{"n_layer": 10, "d_model": 256, "n_experts": 32, "experts_per_token": 2, "d_expert": 352, "d_shared_expert": 0, "activation": "squared_relu", "moe_layers": [0, 1, 2, 3, 4, 5, 6, 7, 8, 9], "router_score": "softmax", "normalize_top_k": true, "routed_scale": 1.41, "balance_loss": 0.00813, "balance_bias": false, "router_z_loss": 0.0001, "init_std_router": 0.0301, "lr_router": 0.000748, "n_head": 4, "n_kv_head": 2, "head_dim": 64, "vocab_size": 8192, "norm": "rmsnorm", "norm_place": "pre", "norm_eps": 1e-06, "positions": "rope", "rope_base": 10000.0, "rope_fraction": 1.0, "qk_norm": false, "attn_scale": 0.125, "tie_embeddings": true, "parallel_block": false, "init": "uniform", "init_std_qkv": 0.0248, "init_std_o": 0.0, "init_std_up": 0.0248, "init_std_down": 0.0, "optimizer": "adamw", "lr": 0.00217, "beta1": 0.9, "beta2": 0.98, "weight_decay": 0.15, "lr_head": 0.00911, "grad_clip": 1.0, "warmup_steps": 281, "schedule": "wsd", "decay_fraction": 0.76, "decay_shape": "linear", "final_lr_fraction": 0.0, "batch_tokens": 131072, "seq_len": 256, "doc_mask": true, "train_tokens": 532700000, "steps": 4065, "dataset": "wikipedia_en"}
Below are experts of layer 6 (counted from 0) of a mixture-of-experts language model. Rows are named router (the router's row for the expert), down (a neuron's output weights, with its number) and show model dimensions 0-255. Each number is 50 + 12 x the weight over its row's rms, rounded and kept within 0 to 99.
After each expert's rows: "comes before" lists some tokens at least twice as common just after its tokens as in all text. This comes from a sample of Wikipedia text that the model never trained on. Tokens count by the router's weight.

# expert 26
router:51 47 41 60 73 48 19 69 56 31 66 37 63 53 59 52 57 61 64 52 61 42 59 40 66 47 67 55 53 42 49 46 46 52 80 54 53 31 64 44 49 45 41 67 74 47 55 47 42 49 53 51 37 48 40 67 69 57 46 47 57 32 52 42 73 43 51 71 60 66 35 51 49 61 55 46 60 58 64 50 62 55 67 40 62 28 82 58 54 54 61 39 51 29 67 42 46 44 60 56 47 52 36 82 53 54 27 58 54 61 41 27 58 50 65 66 43 67 41 39 42 74 42 44 52 46 47 64 43 42 41 58 45 48 54 40 37 55 68 61 56 51 49 56 56 34 55 36 49 20 57 41 43 46 56 54 53 70 46 35 57 56 56 28 59 39 47 37 40 51 47 50 56 56 65 36 24 46 61 30 54 49 53 51 62 46 66 67 67 45 63 65 34 57 64 54 35 55 41 44 71 48 65 68 37 37 31 65 40 53 59 58 47 44 50 55 58 55 51 49 36 38 38 63 80 52 57 65 33 59 44 66 64 52 47 55 72 44 44 81 43 46 54 43 29 55 58 28 56 66 26 44 56 76 49 37
down1:57 43 60 62 58 44 66 62 44 60 44 56 45 82 38 36 49 51 65 46 38 47 47 62 45 58 55 48 45 43 42 52 61 63 26 38 33 46 58 68 48 66 53 71 66 43 68 42 32 53 49 43 57 49 40 59 35 63 67 58 40 30 65 51 56 55 48 61 50 67 43 43 51 51 37 85 53 40 41 52 68 18 45 64 48 46 31 59 55 36 49 46 48 44 55 45 62 46 39 59 71 41 57 66 53 41 53 53 41 59 43 52 51 62 56 32 47 50 38 48 51 50 55 59 43 44 53 43 66 43 57 53 42 75 07 44 67 38 59 14 58 54 38 40 52 52 36 64 48 88 47 55 52 68 52 65 56 58 53 42 28 71 52 54 46 43 46 47 67 63 39 52 74 72 68 47 41 45 36 50 61 25 29 55 55 58 46 48 33 49 38 61 52 32 52 39 45 44 45 49 43 37 52 43 61 58 41 44 51 30 65 36 47 42 36 43 59 54 28 29 42 41 44 41 36 74 46 47 48 52 63 45 59 34 39 66 42 47 72 43 29 63 59 26 43 79 70 41 55 42 53 42 52 43 49 51
comes before: " the", " and", " a", " which", " but", " who"

# expert 29
router:54 58 63 28 66 44 35 61 51 50 38 46 66 64 61 55 50 60 65 70 59 53 45 34 57 31 65 54 29 53 52 41 53 51 68 49 54 50 72 39 71 71 43 58 63 41 58 51 37 71 54 53 37 42 33 46 49 46 32 38 47 47 61 50 57 51 39 61 48 64 39 46 60 47 34 58 60 67 64 55 87 44 60 52 46 38 63 57 49 56 52 42 21 36 77 46 46 30 50 43 42 53 39 71 56 28 28 68 49 53 60 32 34 46 42 60 35 50 63 49 37 73 33 56 51 40 46 61 56 39 44 56 27 54 50 46 50 69 72 48 86 48 52 49 41 48 52 63 60 37 45 48 42 48 56 61 23 52 44 29 35 54 70 52 72 26 37 33 40 38 49 34 64 70 72 45 38 52 74 46 53 63 58 56 58 41 60 74 66 59 61 58 50 57 70 42 47 60 56 42 61 51 41 54 50 43 32 60 52 74 59 42 58 33 49 31 40 56 47 50 51 53 45 37 51 66 58 47 40 55 53 58 51 43 51 59 76 46 65 51 47 55 53 48 47 59 61 47 46 52 25 67 52 57 68 27
down0:61 39 45 47 31 52 72 54 32 79 25 52 66 60 37 44 24 48 51 56 47 60 49 39 62 37 45 45 33 36 68 54 38 47 55 58 40 34 51 55 54 50 41 53 50 55 40 49 53 59 70 62 39 75 38 32 37 76 78 45 58 60 47 52 76 55 55 49 44 37 32 76 51 50 44 32 52 70 43 53 35 37 33 42 56 51 55 54 28 44 43 48 35 60 47 40 73 44 52 52 38 54 48 47 46 40 56 60 68 61 48 52 67 48 37 59 11 52 55 47 65 61 42 36 39 40 64 47 42 45 36 47 65 48 57 55 49 51 51 32 38 32 50 62 57 62 43 59 66 33 45 57 44 56 36 54 67 62 57 26 52 48 47 53 43 49 36 28 50 53 44 51 52 42 75 50 33 40 50 53 41 64 50 31 30 54 70 61 38 38 36 63 47 43 53 56 22 49 66 56 48 44 61 41 51 57 39 51 48 27 55 81 60 48 45 39 52 55 57 41 61 41 53 43 40 34 55 60 31 75 45 46 39 50 70 49 46 58 26 34 41 66 47 42 13 35 50 55 45 53 60 63 60 34 42 59
comes before: " |", "5", "4", "3", "6", ".4"

# expert 13
router:46 72 35 20 58 42 29 57 60 31 44 41 66 57 44 44 63 41 47 58 59 60 40 37 75 35 55 62 53 45 62 33 53 52 81 71 50 44 64 23 51 64 53 54 52 50 60 55 40 42 41 75 38 43 37 59 68 37 39 48 63 44 42 50 39 65 45 71 50 83 53 41 57 47 72 68 50 57 49 75 75 45 60 53 52 39 88 59 49 48 66 55 27 44 55 43 64 39 62 49 58 37 36 62 60 49 36 71 51 58 49 49 46 47 52 51 25 62 67 56 47 69 46 72 53 39 62 49 44 50 52 51 51 43 35 47 39 43 48 48 64 48 47 44 42 48 47 44 62 48 42 59 43 51 46 81 47 54 40 51 45 43 77 46 45 57 47 39 55 76 39 28 66 67 62 63 42 49 58 43 36 61 52 45 54 49 64 71 68 42 52 50 43 65 47 51 53 63 61 17 55 60 34 45 34 43 47 71 35 52 63 41 40 44 59 69 51 67 41 34 45 58 33 37 55 62 53 59 42 55 58 59 67 38 53 62 53 58 52 47 57 59 60 60 55 57 59 56 52 55 40 40 66 68 75 37
down4:41 59 56 53 59 75 54 34 58 52 40 60 53 55 58 70 55 74 29 35 43 51 31 54 42 42 47 39 37 50 36 37 71 39 44 59 63 51 31 49 51 69 45 53 60 62 48 33 63 49 56 74 44 43 64 38 40 51 55 47 46 28 57 70 77 45 54 61 79 37 45 58 42 41 49 54 58 37 50 36 77 38 36 30 75 65 63 54 48 49 39 67 61 39 56 27 56 31 50 76 59 49 55 46 39 22 45 59 44 49 34 58 47 54 53 58 55 47 41 43 59 62 57 26 13 39 42 70 59 57 51 51 66 40 54 56 48 68 49 47 69 65 57 36 30 52 42 52 49 61 79 63 54 47 38 44 70 55 56 49 50 42 57 35 34 54 61 46 57 58 54 56 44 56 40 42 56 45 41 50 43 59 57 41 76 35 70 39 55 61 46 49 70 39 62 71 47 52 55 44 53 47 70 40 62 36 50 75 61 34 49 37 50 59 47 46 67 39 36 71 72 37 53 50 55 39 47 50 45 54 55 54 45 34 35 56 62 43 80 81 47 52 44 62 53 53 59 42 50 46 47 52 36 50 71 60
comes before: "\n", "|", "==", "The", "===", "-"

# expert 24
router:67 62 42 47 45 42 42 73 50 44 45 35 63 76 69 59 56 68 53 72 48 38 56 29 73 39 51 45 41 58 41 54 57 56 85 43 44 49 46 47 62 50 38 64 53 39 57 37 55 70 42 65 45 39 39 40 56 47 49 41 49 37 42 63 62 50 54 54 29 65 43 33 52 62 60 62 47 47 48 61 66 54 53 62 39 45 64 57 44 64 57 41 41 55 75 52 47 65 64 51 51 50 50 51 54 37 30 56 39 57 47 39 32 58 62 43 49 69 48 36 52 56 36 74 46 56 58 71 48 43 63 57 43 40 34 29 39 70 71 62 84 40 54 32 44 32 35 55 43 34 56 51 51 51 64 57 31 72 46 53 29 59 49 38 65 37 39 54 28 62 58 34 53 62 47 40 41 35 62 50 58 51 59 48 29 32 60 65 49 43 59 62 45 49 32 37 45 62 48 27 71 66 52 37 48 50 47 73 39 70 46 34 40 28 55 66 52 65 55 52 29 63 28 53 59 64 66 49 48 63 62 71 53 43 38 70 59 41 52 69 49 61 61 41 41 53 66 31 49 44 32 69 59 58 43 49
down4:58 38 51 55 51 42 65 51 45 38 57 57 57 27 47 33 45 51 51 59 60 48 36 24 47 17 58 45 60 80 35 60 52 52 53 37 54 49 49 34 53 52 63 68 58 65 40 63 47 78 58 30 40 28 31 38 63 35 56 57 43 59 21 44 59 42 54 68 67 50 48 61 55 48 60 56 48 55 34 33 28 46 50 48 47 49 27 36 38 64 59 58 41 37 44 63 59 58 51 74 33 48 40 72 36 58 58 50 65 23 32 48 55 54 52 40 27 54 62 38 53 35 72 41 38 51 35 38 51 52 21 61 34 57 65 62 68 70 50 40 50 26 52 58 51 52 53 44 62 62 27 57 29 53 55 54 62 44 45 63 70 46 50 40 56 74 63 53 40 46 41 57 45 56 63 53 46 48 52 44 33 55 53 45 24 64 37 40 66 55 42 55 33 41 30 63 56 41 62 53 57 48 51 32 64 77 54 55 34 56 37 50 63 48 32 46 50 56 25 44 45 33 48 49 41 38 36 59 38 36 43 53 73 46 76 39 56 56 42 53 51 70 51 54 38 33 31 45 43 45 54 49 65 54 50 49
comes before: "\n", "|", " The", " He", " In", " It"

# expert 18
router:49 54 60 32 66 22 39 41 47 38 55 50 65 50 37 49 49 45 56 59 48 44 56 47 59 58 64 46 48 65 45 34 66 61 79 46 36 44 51 25 50 62 49 52 55 46 59 44 30 67 52 51 40 35 44 51 66 61 36 46 39 48 60 58 49 65 42 61 58 54 34 57 74 66 45 52 46 41 67 59 69 60 69 50 35 33 69 61 30 40 69 36 25 26 65 55 59 39 56 42 37 45 39 57 47 53 24 58 39 67 40 41 50 45 66 55 25 66 54 36 32 62 34 44 66 36 64 67 38 32 43 59 55 45 40 46 56 58 62 61 63 31 48 47 40 45 53 50 30 35 39 44 48 32 74 62 32 64 41 37 34 66 66 38 62 47 32 44 65 49 54 40 64 47 67 51 38 52 64 25 58 48 45 60 49 48 58 54 67 48 59 60 39 44 50 39 45 57 33 50 50 65 57 47 46 42 39 70 41 57 55 31 51 46 60 57 48 41 28 39 43 56 23 37 59 79 69 42 49 39 84 64 69 40 47 61 63 61 46 55 46 54 62 34 48 50 62 36 65 47 31 50 60 55 40 52
down1:45 66 63 46 44 63 63 57 56 49 46 61 30 45 52 42 58 28 50 36 67 51 52 65 55 47 51 67 60 36 39 67 54 60 23 55 44 61 40 54 48 66 67 36 55 33 25 30 56 36 50 57 67 50 61 29 48 46 59 50 68 66 46 48 50 72 55 45 49 32 52 40 41 64 67 52 59 36 43 31 46 28 62 53 45 53 63 65 61 52 64 52 66 34 57 36 41 59 31 62 56 44 45 51 29 59 52 45 51 44 46 28 48 52 23 45 32 57 53 36 53 28 46 61 71 56 50 56 64 55 44 49 59 44 53 34 53 62 38 49 40 50 76 42 52 36 45 62 63 29 42 52 46 40 57 58 47 43 19 48 50 48 42 41 36 44 66 45 53 69 48 44 53 44 48 40 34 62 30 52 55 54 62 67 34 67 56 56 42 63 19 51 59 69 45 56 73 42 55 46 33 46 58 38 50 65 46 62 62 46 38 42 50 76 37 64 58 54 41 46 57 52 43 36 33 54 65 52 35 50 36 64 72 27 37 50 48 55 39 51 34 45 37 92 57 50 32 47 39 23 77 61 60 64 57 54
comes before: "-", "|", "\n", " ", "=", " List"

# expert 1
router:69 62 51 46 66 42 34 36 52 31 41 52 45 65 53 55 54 73 53 63 35 58 56 27 67 38 52 49 46 48 32 55 71 59 76 48 54 48 67 41 50 47 35 52 53 30 69 32 40 58 43 49 62 26 50 65 44 44 53 32 26 50 40 43 61 43 41 66 39 60 41 40 63 60 56 51 77 73 71 55 68 57 48 50 57 20 73 65 42 55 63 32 47 35 85 46 60 35 55 40 53 50 50 59 57 59 47 45 56 66 55 35 35 52 60 58 49 58 30 42 31 66 49 76 55 37 48 56 55 41 45 58 35 57 53 53 48 44 75 57 46 54 52 56 52 32 50 37 55 51 44 59 46 34 72 53 49 61 62 14 54 63 78 52 47 55 33 66 46 69 37 26 63 58 78 40 28 60 69 58 54 61 54 49 51 38 41 53 67 50 69 49 25 44 49 51 35 56 39 45 66 44 54 56 25 42 43 63 52 63 47 38 48 42 49 56 59 62 48 27 48 48 47 47 66 51 53 54 40 54 62 71 54 48 44 62 51 59 32 44 52 59 65 37 47 62 55 36 38 54 45 44 40 60 50 38
down4:84 44 52 42 57 38 48 47 47 47 44 64 56 24 53 50 61 69 55 81 66 45 38 61 71 57 60 45 50 86 31 46 56 65 57 45 46 35 43 39 37 45 45 46 70 45 42 69 70 61 62 55 38 72 48 57 53 36 27 54 55 51 46 54 52 36 32 75 45 51 44 57 48 73 55 62 50 43 58 48 56 47 37 50 57 34 31 61 28 51 45 64 28 61 30 73 55 49 40 72 25 58 52 53 52 53 61 42 52 39 47 56 66 51 48 38 40 55 51 41 72 43 39 62 47 59 37 40 29 50 57 33 42 55 48 60 53 60 39 56 32 46 61 51 44 35 47 38 51 42 39 50 71 71 52 48 66 56 29 44 54 48 65 54 53 60 65 40 67 63 52 38 50 43 53 61 35 44 52 76 55 43 51 43 46 35 48 65 58 47 61 79 48 53 54 54 19 57 35 45 46 55 43 38 51 58 62 46 72 57 55 45 38 59 55 38 25 37 46 44 62 30 49 66 52 58 43 53 56 38 50 60 54 31 68 32 40 56 53 52 43 42 67 46 39 67 33 60 13 52 70 48 37 50 63 49
comes before: " a", " to", " in", " by", " the", " as"

# expert 30
router:44 62 52 37 58 25 43 59 56 50 38 48 73 44 56 69 67 49 61 55 69 38 56 47 65 33 47 40 39 51 44 47 72 62 65 69 56 68 61 44 54 60 43 50 42 51 70 57 33 61 40 52 31 29 30 48 39 71 34 61 50 21 48 50 56 59 44 47 51 70 47 52 58 59 48 58 70 47 61 39 79 52 64 42 63 50 89 72 57 55 70 43 34 21 54 53 68 31 51 38 60 58 59 73 51 53 34 42 44 56 45 36 49 53 60 59 42 63 49 42 52 57 33 54 56 44 59 58 47 51 67 64 49 38 38 49 40 55 52 64 96 38 57 41 31 45 61 51 58 46 54 67 44 51 67 60 50 60 58 46 31 41 64 36 52 48 50 45 68 58 50 52 76 57 55 46 52 58 68 30 63 63 59 51 49 38 45 64 46 40 70 48 35 47 38 41 49 63 53 44 75 61 43 36 44 31 44 63 43 52 42 37 61 43 48 73 37 48 48 35 46 53 46 46 38 65 62 55 50 51 44 56 58 55 42 69 75 47 51 50 57 55 59 28 48 60 49 28 46 51 31 38 63 71 34 51
down4:76 41 37 44 48 53 45 45 42 35 38 51 49 47 48 38 75 65 36 22 55 35 59 62 41 61 50 54 35 55 42 62 56 60 45 59 59 33 57 47 78 62 45 42 28 32 74 59 45 32 28 45 54 53 49 50 39 45 35 43 62 53 56 19 65 67 12 51 35 53 48 66 66 33 57 47 45 59 48 37 34 61 65 47 56 61 34 49 46 65 31 39 54 34 53 59 44 44 39 46 66 61 64 47 20 56 66 40 45 46 55 54 68 73 49 52 58 41 30 62 57 47 39 51 52 51 57 43 57 41 39 37 50 55 47 48 52 40 75 58 48 58 45 34 28 54 42 58 36 47 43 59 59 18 54 63 49 30 43 57 49 50 46 43 49 55 60 56 63 41 49 48 52 44 39 41 40 44 41 57 75 53 45 29 41 42 45 66 45 28 65 46 40 58 57 51 47 31 57 43 68 66 48 19 48 63 32 62 24 35 38 38 29 49 53 48 50 54 65 25 37 47 55 53 67 42 42 45 43 53 54 33 41 47 56 44 54 36 45 15 44 60 59 59 46 41 67 68 33 53 57 46 47 39 48 55
comes before: " |", "-", " •", " Born:", " -", " Country:"

# expert 25
router:51 59 55 51 74 33 21 56 51 37 38 52 68 67 27 52 61 36 60 52 63 36 44 41 78 39 48 41 54 61 29 40 43 72 79 53 64 41 65 48 73 41 41 44 60 48 52 38 43 45 46 52 37 30 44 47 46 46 35 43 64 43 65 47 56 48 44 53 47 55 40 42 52 45 51 57 54 51 69 64 73 49 58 32 60 35 76 72 66 47 73 30 48 42 47 58 55 56 57 56 60 34 40 57 61 30 35 64 41 53 52 23 44 53 46 45 37 55 43 47 52 64 54 63 57 49 51 70 50 51 66 55 29 60 56 46 49 42 67 54 67 37 31 60 62 25 41 62 43 56 33 48 71 63 54 56 48 64 46 45 33 59 47 40 74 34 42 38 45 44 60 47 70 72 54 50 50 36 77 32 51 44 56 36 58 47 70 48 60 65 63 45 40 34 67 54 37 64 62 34 54 65 70 42 35 59 50 57 38 67 70 46 52 48 47 58 56 73 50 30 52 69 47 47 61 48 46 70 45 55 44 58 73 38 37 48 62 55 35 50 55 49 68 41 61 49 66 32 49 50 32 52 65 40 60 36
down1:34 52 49 71 32 66 51 51 59 61 80 41 63 61 36 49 49 59 54 39 48 65 50 49 51 40 48 30 49 48 54 53 72 53 54 46 56 49 58 68 48 52 60 66 60 50 55 33 60 37 51 39 64 43 62 53 46 45 72 52 48 62 47 61 22 43 55 52 43 23 52 64 57 46 48 34 45 63 69 33 38 35 44 54 74 47 43 49 60 44 69 35 64 31 49 51 40 46 58 59 67 45 41 45 40 39 55 37 42 31 35 45 49 64 22 56 49 62 63 63 49 53 76 47 23 49 46 48 51 49 43 44 51 75 56 65 29 53 56 51 42 52 38 54 53 69 69 45 50 43 27 65 60 58 49 42 49 49 33 72 30 78 75 68 47 56 52 74 88 27 66 39 51 43 51 53 51 62 70 53 47 59 58 41 43 43 46 54 46 34 47 34 41 61 52 40 31 45 56 55 47 39 51 30 74 52 60 45 67 67 46 36 35 35 52 62 33 67 53 46 60 47 61 67 57 49 61 51 44 63 42 53 46 36 70 55 48 58 26 36 46 59 35 46 50 29 36 48 47 26 42 51 75 59 44 47
comes before: " of", " and", " in", " were", " are", " to"

# expert 2
router:48 79 55 40 67 45 43 46 41 26 51 47 66 66 60 55 50 51 70 68 62 49 48 38 51 45 60 53 68 49 56 41 41 56 63 57 41 45 38 34 54 49 46 45 47 45 64 30 49 46 49 47 50 30 29 58 66 55 37 31 46 51 51 51 50 70 48 61 40 66 43 45 66 51 67 53 62 54 63 70 73 51 64 41 60 46 46 53 54 37 60 33 24 34 57 54 65 52 49 52 40 59 45 60 69 38 37 60 47 54 43 45 42 54 55 71 52 64 34 46 37 54 30 58 57 61 72 54 43 35 51 55 44 55 49 68 62 48 46 54 70 31 43 40 42 48 41 68 62 45 54 61 44 50 73 36 48 56 42 32 55 63 58 22 60 45 43 37 41 61 43 15 75 51 76 51 48 38 61 45 48 49 70 69 44 45 48 67 49 61 62 40 48 36 50 62 67 64 45 46 72 44 44 59 59 29 46 80 48 67 69 43 48 31 63 57 68 56 46 36 45 54 37 56 46 76 60 37 46 58 62 79 50 45 38 62 66 32 40 61 52 58 50 49 24 53 71 38 64 57 40 60 44 75 44 31
down1:43 39 59 44 47 48 39 46 50 45 53 56 28 53 59 52 46 65 27 32 52 49 44 46 51 46 48 75 40 41 52 51 25 33 64 39 46 61 51 33 51 59 56 56 62 67 54 42 88 20 41 79 56 36 52 48 43 57 74 51 60 34 52 53 51 47 27 72 64 51 49 20 57 65 49 51 43 42 55 61 39 48 67 53 46 40 36 47 23 55 49 45 51 63 55 36 81 51 49 51 47 49 59 59 48 33 41 59 43 54 49 36 34 53 41 38 58 41 39 62 42 47 65 67 80 67 50 73 49 57 56 59 44 53 46 49 46 45 53 52 49 45 48 61 30 40 72 45 47 58 62 36 43 43 31 59 67 56 45 36 50 46 30 56 73 55 74 33 39 46 42 50 56 63 36 33 36 61 54 57 63 51 41 46 31 68 52 39 28 40 49 48 43 60 33 37 46 63 47 56 40 47 41 55 71 62 49 45 41 32 59 46 57 55 31 47 36 72 43 63 45 67 57 48 34 64 53 44 39 43 68 54 47 94 41 27 46 56 52 44 53 69 64 41 50 58 45 52 52 64 69 59 56 63 60 69
comes before: " |", ",", "'s", ".", " and", ";"

# expert 23
router:52 52 51 46 51 43 54 46 42 45 50 42 67 78 52 55 60 51 86 61 54 44 43 32 54 47 50 42 60 72 46 40 72 43 63 79 50 48 62 44 82 66 57 55 67 51 57 47 33 56 50 57 55 32 45 48 62 35 38 45 67 42 63 49 72 45 38 53 36 75 46 43 61 59 56 60 65 68 60 60 72 66 54 45 63 55 53 62 55 44 49 37 17 50 52 45 53 50 56 53 40 42 34 68 43 46 26 63 41 66 48 49 28 45 55 62 67 68 57 52 34 60 56 57 49 52 61 51 53 42 41 54 61 46 61 37 52 34 43 60 56 54 43 28 23 47 52 39 58 39 34 45 47 68 76 52 36 53 51 40 49 61 63 54 61 38 53 37 54 62 63 38 79 63 67 42 22 47 73 52 46 53 60 41 60 41 56 70 51 60 73 65 30 75 46 38 40 54 45 36 70 47 49 45 51 41 34 59 42 68 80 45 46 42 49 70 52 51 39 35 47 61 28 50 60 57 57 46 42 37 41 70 48 41 41 44 71 55 43 45 58 56 54 57 31 54 57 39 35 44 34 72 60 67 56 41
down1:37 63 49 29 58 33 61 75 53 66 51 43 33 41 71 40 58 55 59 45 58 53 40 72 27 44 48 35 47 48 58 46 62 35 45 38 56 63 43 45 41 42 24 44 39 53 40 55 57 52 66 25 43 34 62 36 39 59 61 63 45 64 65 46 53 56 45 52 47 40 70 55 29 63 41 48 50 30 28 60 48 49 60 60 61 52 44 53 54 72 55 79 55 59 70 50 54 32 30 58 25 36 56 44 36 34 37 45 18 47 28 41 57 35 43 31 70 52 65 57 57 35 58 48 41 38 45 52 56 58 61 49 50 57 56 61 67 49 66 42 43 58 62 39 28 54 43 38 43 60 67 57 36 73 36 33 55 47 49 40 86 28 53 51 55 46 42 68 43 55 34 36 39 51 58 60 61 51 52 60 34 34 66 56 55 53 73 60 51 50 37 47 78 36 70 37 42 44 54 52 50 35 57 30 61 57 30 51 43 40 39 60 46 58 53 44 42 61 47 70 53 69 50 39 63 48 39 64 50 55 29 42 50 67 49 61 37 55 66 41 58 44 69 59 30 65 53 36 47 53 48 55 35 54 44 44
comes before: " |", " was", " is", " had", " has", " ="

# expert 16
router:44 52 56 53 65 39 23 60 52 25 50 63 57 68 46 56 57 56 61 64 42 60 62 34 52 43 59 48 65 36 51 49 62 50 66 57 52 43 61 41 61 49 37 54 60 49 71 33 45 65 52 62 49 34 29 38 53 43 42 46 43 52 37 68 44 49 39 68 45 57 41 49 60 53 42 60 52 66 57 43 63 53 66 54 39 38 77 69 33 47 63 44 38 47 54 46 58 49 73 46 50 62 38 77 79 44 40 44 46 57 52 53 40 48 59 57 41 62 49 50 39 59 30 39 63 42 56 71 45 42 60 67 40 47 54 50 56 60 64 54 68 63 57 63 49 43 62 41 43 35 46 57 42 62 51 52 40 53 43 48 55 56 62 27 62 28 42 43 48 72 61 35 69 47 70 46 29 69 75 20 57 54 39 50 66 28 53 58 53 47 77 71 38 44 58 59 48 49 45 16 62 53 49 58 29 40 31 55 22 64 56 40 34 45 51 56 47 41 55 51 47 67 32 35 56 52 67 47 33 51 70 59 46 47 49 50 77 34 51 45 62 61 41 37 37 59 67 32 68 72 36 58 41 69 38 37
down1:58 42 41 45 41 64 51 28 48 48 47 45 24 75 51 67 57 60 54 70 76 34 22 50 48 59 66 29 47 54 62 49 54 59 47 69 47 20 36 40 45 43 40 34 54 63 43 52 44 25 52 39 43 54 51 56 39 51 35 64 39 51 48 45 57 57 45 52 48 42 53 52 44 54 58 50 53 56 67 46 30 64 68 46 48 56 55 47 65 54 63 65 40 44 54 40 58 41 54 74 70 31 63 56 53 25 49 61 51 27 37 59 49 66 35 68 48 57 53 42 42 58 48 48 46 72 29 67 37 42 52 44 65 47 61 32 56 40 73 45 64 49 53 53 59 60 48 47 40 45 43 23 59 44 51 55 47 43 29 82 50 58 44 49 62 47 50 65 37 50 68 47 79 48 66 73 50 24 60 58 59 56 61 43 59 50 64 38 44 40 58 62 54 33 53 64 34 55 47 59 39 53 49 45 47 41 54 70 53 38 48 65 47 67 66 41 46 46 39 73 55 47 75 43 42 75 46 60 44 56 57 47 38 51 51 68 42 76 29 46 44 62 56 33 37 66 35 22 33 51 44 49 20 61 57 37
comes before: " the", " a", " his", " their", " this", " be"

# expert 27
router:48 52 64 44 66 39 43 57 39 37 46 61 77 60 62 38 53 52 77 72 71 48 53 26 76 44 55 54 41 48 37 45 63 69 81 37 31 61 67 62 80 75 49 68 50 43 58 50 46 53 50 48 47 46 46 51 74 63 34 52 41 50 52 46 53 53 36 66 49 49 29 44 58 60 41 61 60 69 49 68 82 42 67 42 38 32 59 46 35 50 57 38 30 24 65 44 53 50 51 46 48 62 46 65 56 45 46 55 49 63 60 42 43 49 53 57 18 64 61 39 46 58 40 65 59 40 67 58 54 39 47 59 47 62 53 30 39 60 63 65 84 38 41 52 34 49 62 49 51 45 50 50 54 44 65 56 20 55 52 41 29 64 71 41 55 33 58 53 50 50 47 45 63 47 62 39 50 42 67 43 51 59 48 49 65 30 75 70 65 42 51 49 42 53 50 45 55 68 47 48 54 63 42 48 37 38 40 58 46 61 76 38 54 38 59 45 50 51 51 21 39 43 49 39 68 66 53 28 32 44 58 62 53 56 40 59 56 47 59 46 57 43 56 38 63 62 58 41 62 50 36 53 68 65 62 52
down4:48 51 45 57 28 47 45 29 66 67 42 60 59 22 45 18 45 45 32 53 51 37 46 54 38 74 36 26 58 58 49 43 41 58 45 41 54 44 33 52 51 45 55 65 40 74 28 38 61 45 47 50 48 39 40 50 50 66 31 57 59 45 18 43 51 53 55 56 50 38 59 62 65 32 52 54 61 42 55 32 56 39 40 39 54 40 39 57 64 43 49 61 60 57 47 59 41 67 53 52 62 73 18 45 38 50 37 55 54 37 56 53 39 39 37 58 61 45 34 55 43 27 57 44 64 56 51 50 63 69 62 37 56 52 48 55 31 71 60 23 61 43 68 37 70 40 38 65 43 57 51 13 74 64 34 62 50 51 27 58 50 43 47 57 47 72 62 54 67 47 54 63 64 42 29 59 55 47 68 49 59 57 34 58 46 46 45 55 51 66 46 54 28 79 49 74 51 40 53 49 48 59 40 57 65 49 54 64 68 50 46 51 38 36 39 46 62 54 53 41 43 57 52 67 52 32 38 36 71 63 58 65 43 59 71 32 41 42 42 53 59 49 40 50 50 54 54 35 49 52 69 43 40 62 64 72
comes before: " |", "5", "3", "6", "4", "2"

# expert 7
router:62 46 49 39 56 26 48 58 55 40 51 49 68 65 60 55 63 66 61 56 58 42 40 46 58 43 57 46 59 53 43 46 58 57 76 57 49 38 44 57 75 47 38 56 60 54 59 45 49 52 53 51 53 45 32 58 45 47 31 46 46 39 54 50 45 30 37 45 39 63 38 57 64 62 56 37 59 50 40 72 71 43 58 38 62 57 69 50 39 52 68 29 59 47 58 51 74 44 63 47 66 36 34 75 46 36 35 56 51 60 52 31 47 47 45 50 26 51 42 52 45 68 54 42 60 34 67 63 46 32 49 49 46 60 30 77 43 47 58 53 50 45 29 69 27 42 63 43 57 30 44 63 48 44 65 64 30 55 54 34 71 60 53 18 77 47 40 53 71 63 53 38 50 74 54 46 39 52 68 26 46 41 62 66 60 49 47 64 50 41 44 60 53 39 52 53 60 65 42 46 68 75 47 48 47 47 53 59 26 63 71 52 54 48 57 45 42 63 51 07 21 75 33 44 42 53 54 63 47 63 70 65 76 46 42 43 47 30 43 55 60 54 57 48 37 40 45 41 51 45 46 63 59 56 42 40
down4:48 57 57 48 38 51 37 49 20 51 55 44 41 59 50 47 37 68 76 52 46 53 40 41 61 52 56 59 49 66 43 65 56 67 60 45 73 40 42 48 55 59 56 26 54 51 38 41 58 69 60 52 54 45 50 41 53 37 37 57 45 65 59 64 46 51 57 56 38 42 42 53 31 64 43 49 70 42 51 37 49 44 58 34 43 59 46 47 38 60 38 63 56 50 58 56 70 26 38 60 58 49 71 28 63 63 63 29 66 57 63 51 46 40 40 40 57 51 22 44 38 28 56 50 56 50 49 49 56 63 42 39 34 45 68 78 46 39 42 60 44 56 49 33 38 56 43 47 36 22 60 43 43 39 50 54 53 68 29 73 49 66 53 41 60 51 69 70 54 61 70 31 47 60 30 48 44 33 54 63 43 32 87 35 63 56 46 40 28 19 44 54 48 45 56 31 51 40 52 49 39 52 38 22 49 44 57 40 56 44 66 35 40 30 50 51 67 50 67 38 33 60 50 47 62 39 38 35 58 79 46 31 47 54 67 45 44 45 36 56 47 64 71 50 61 40 67 67 64 67 42 53 51 60 40 50
comes before: " of", ".", " was", ",", " in", " is"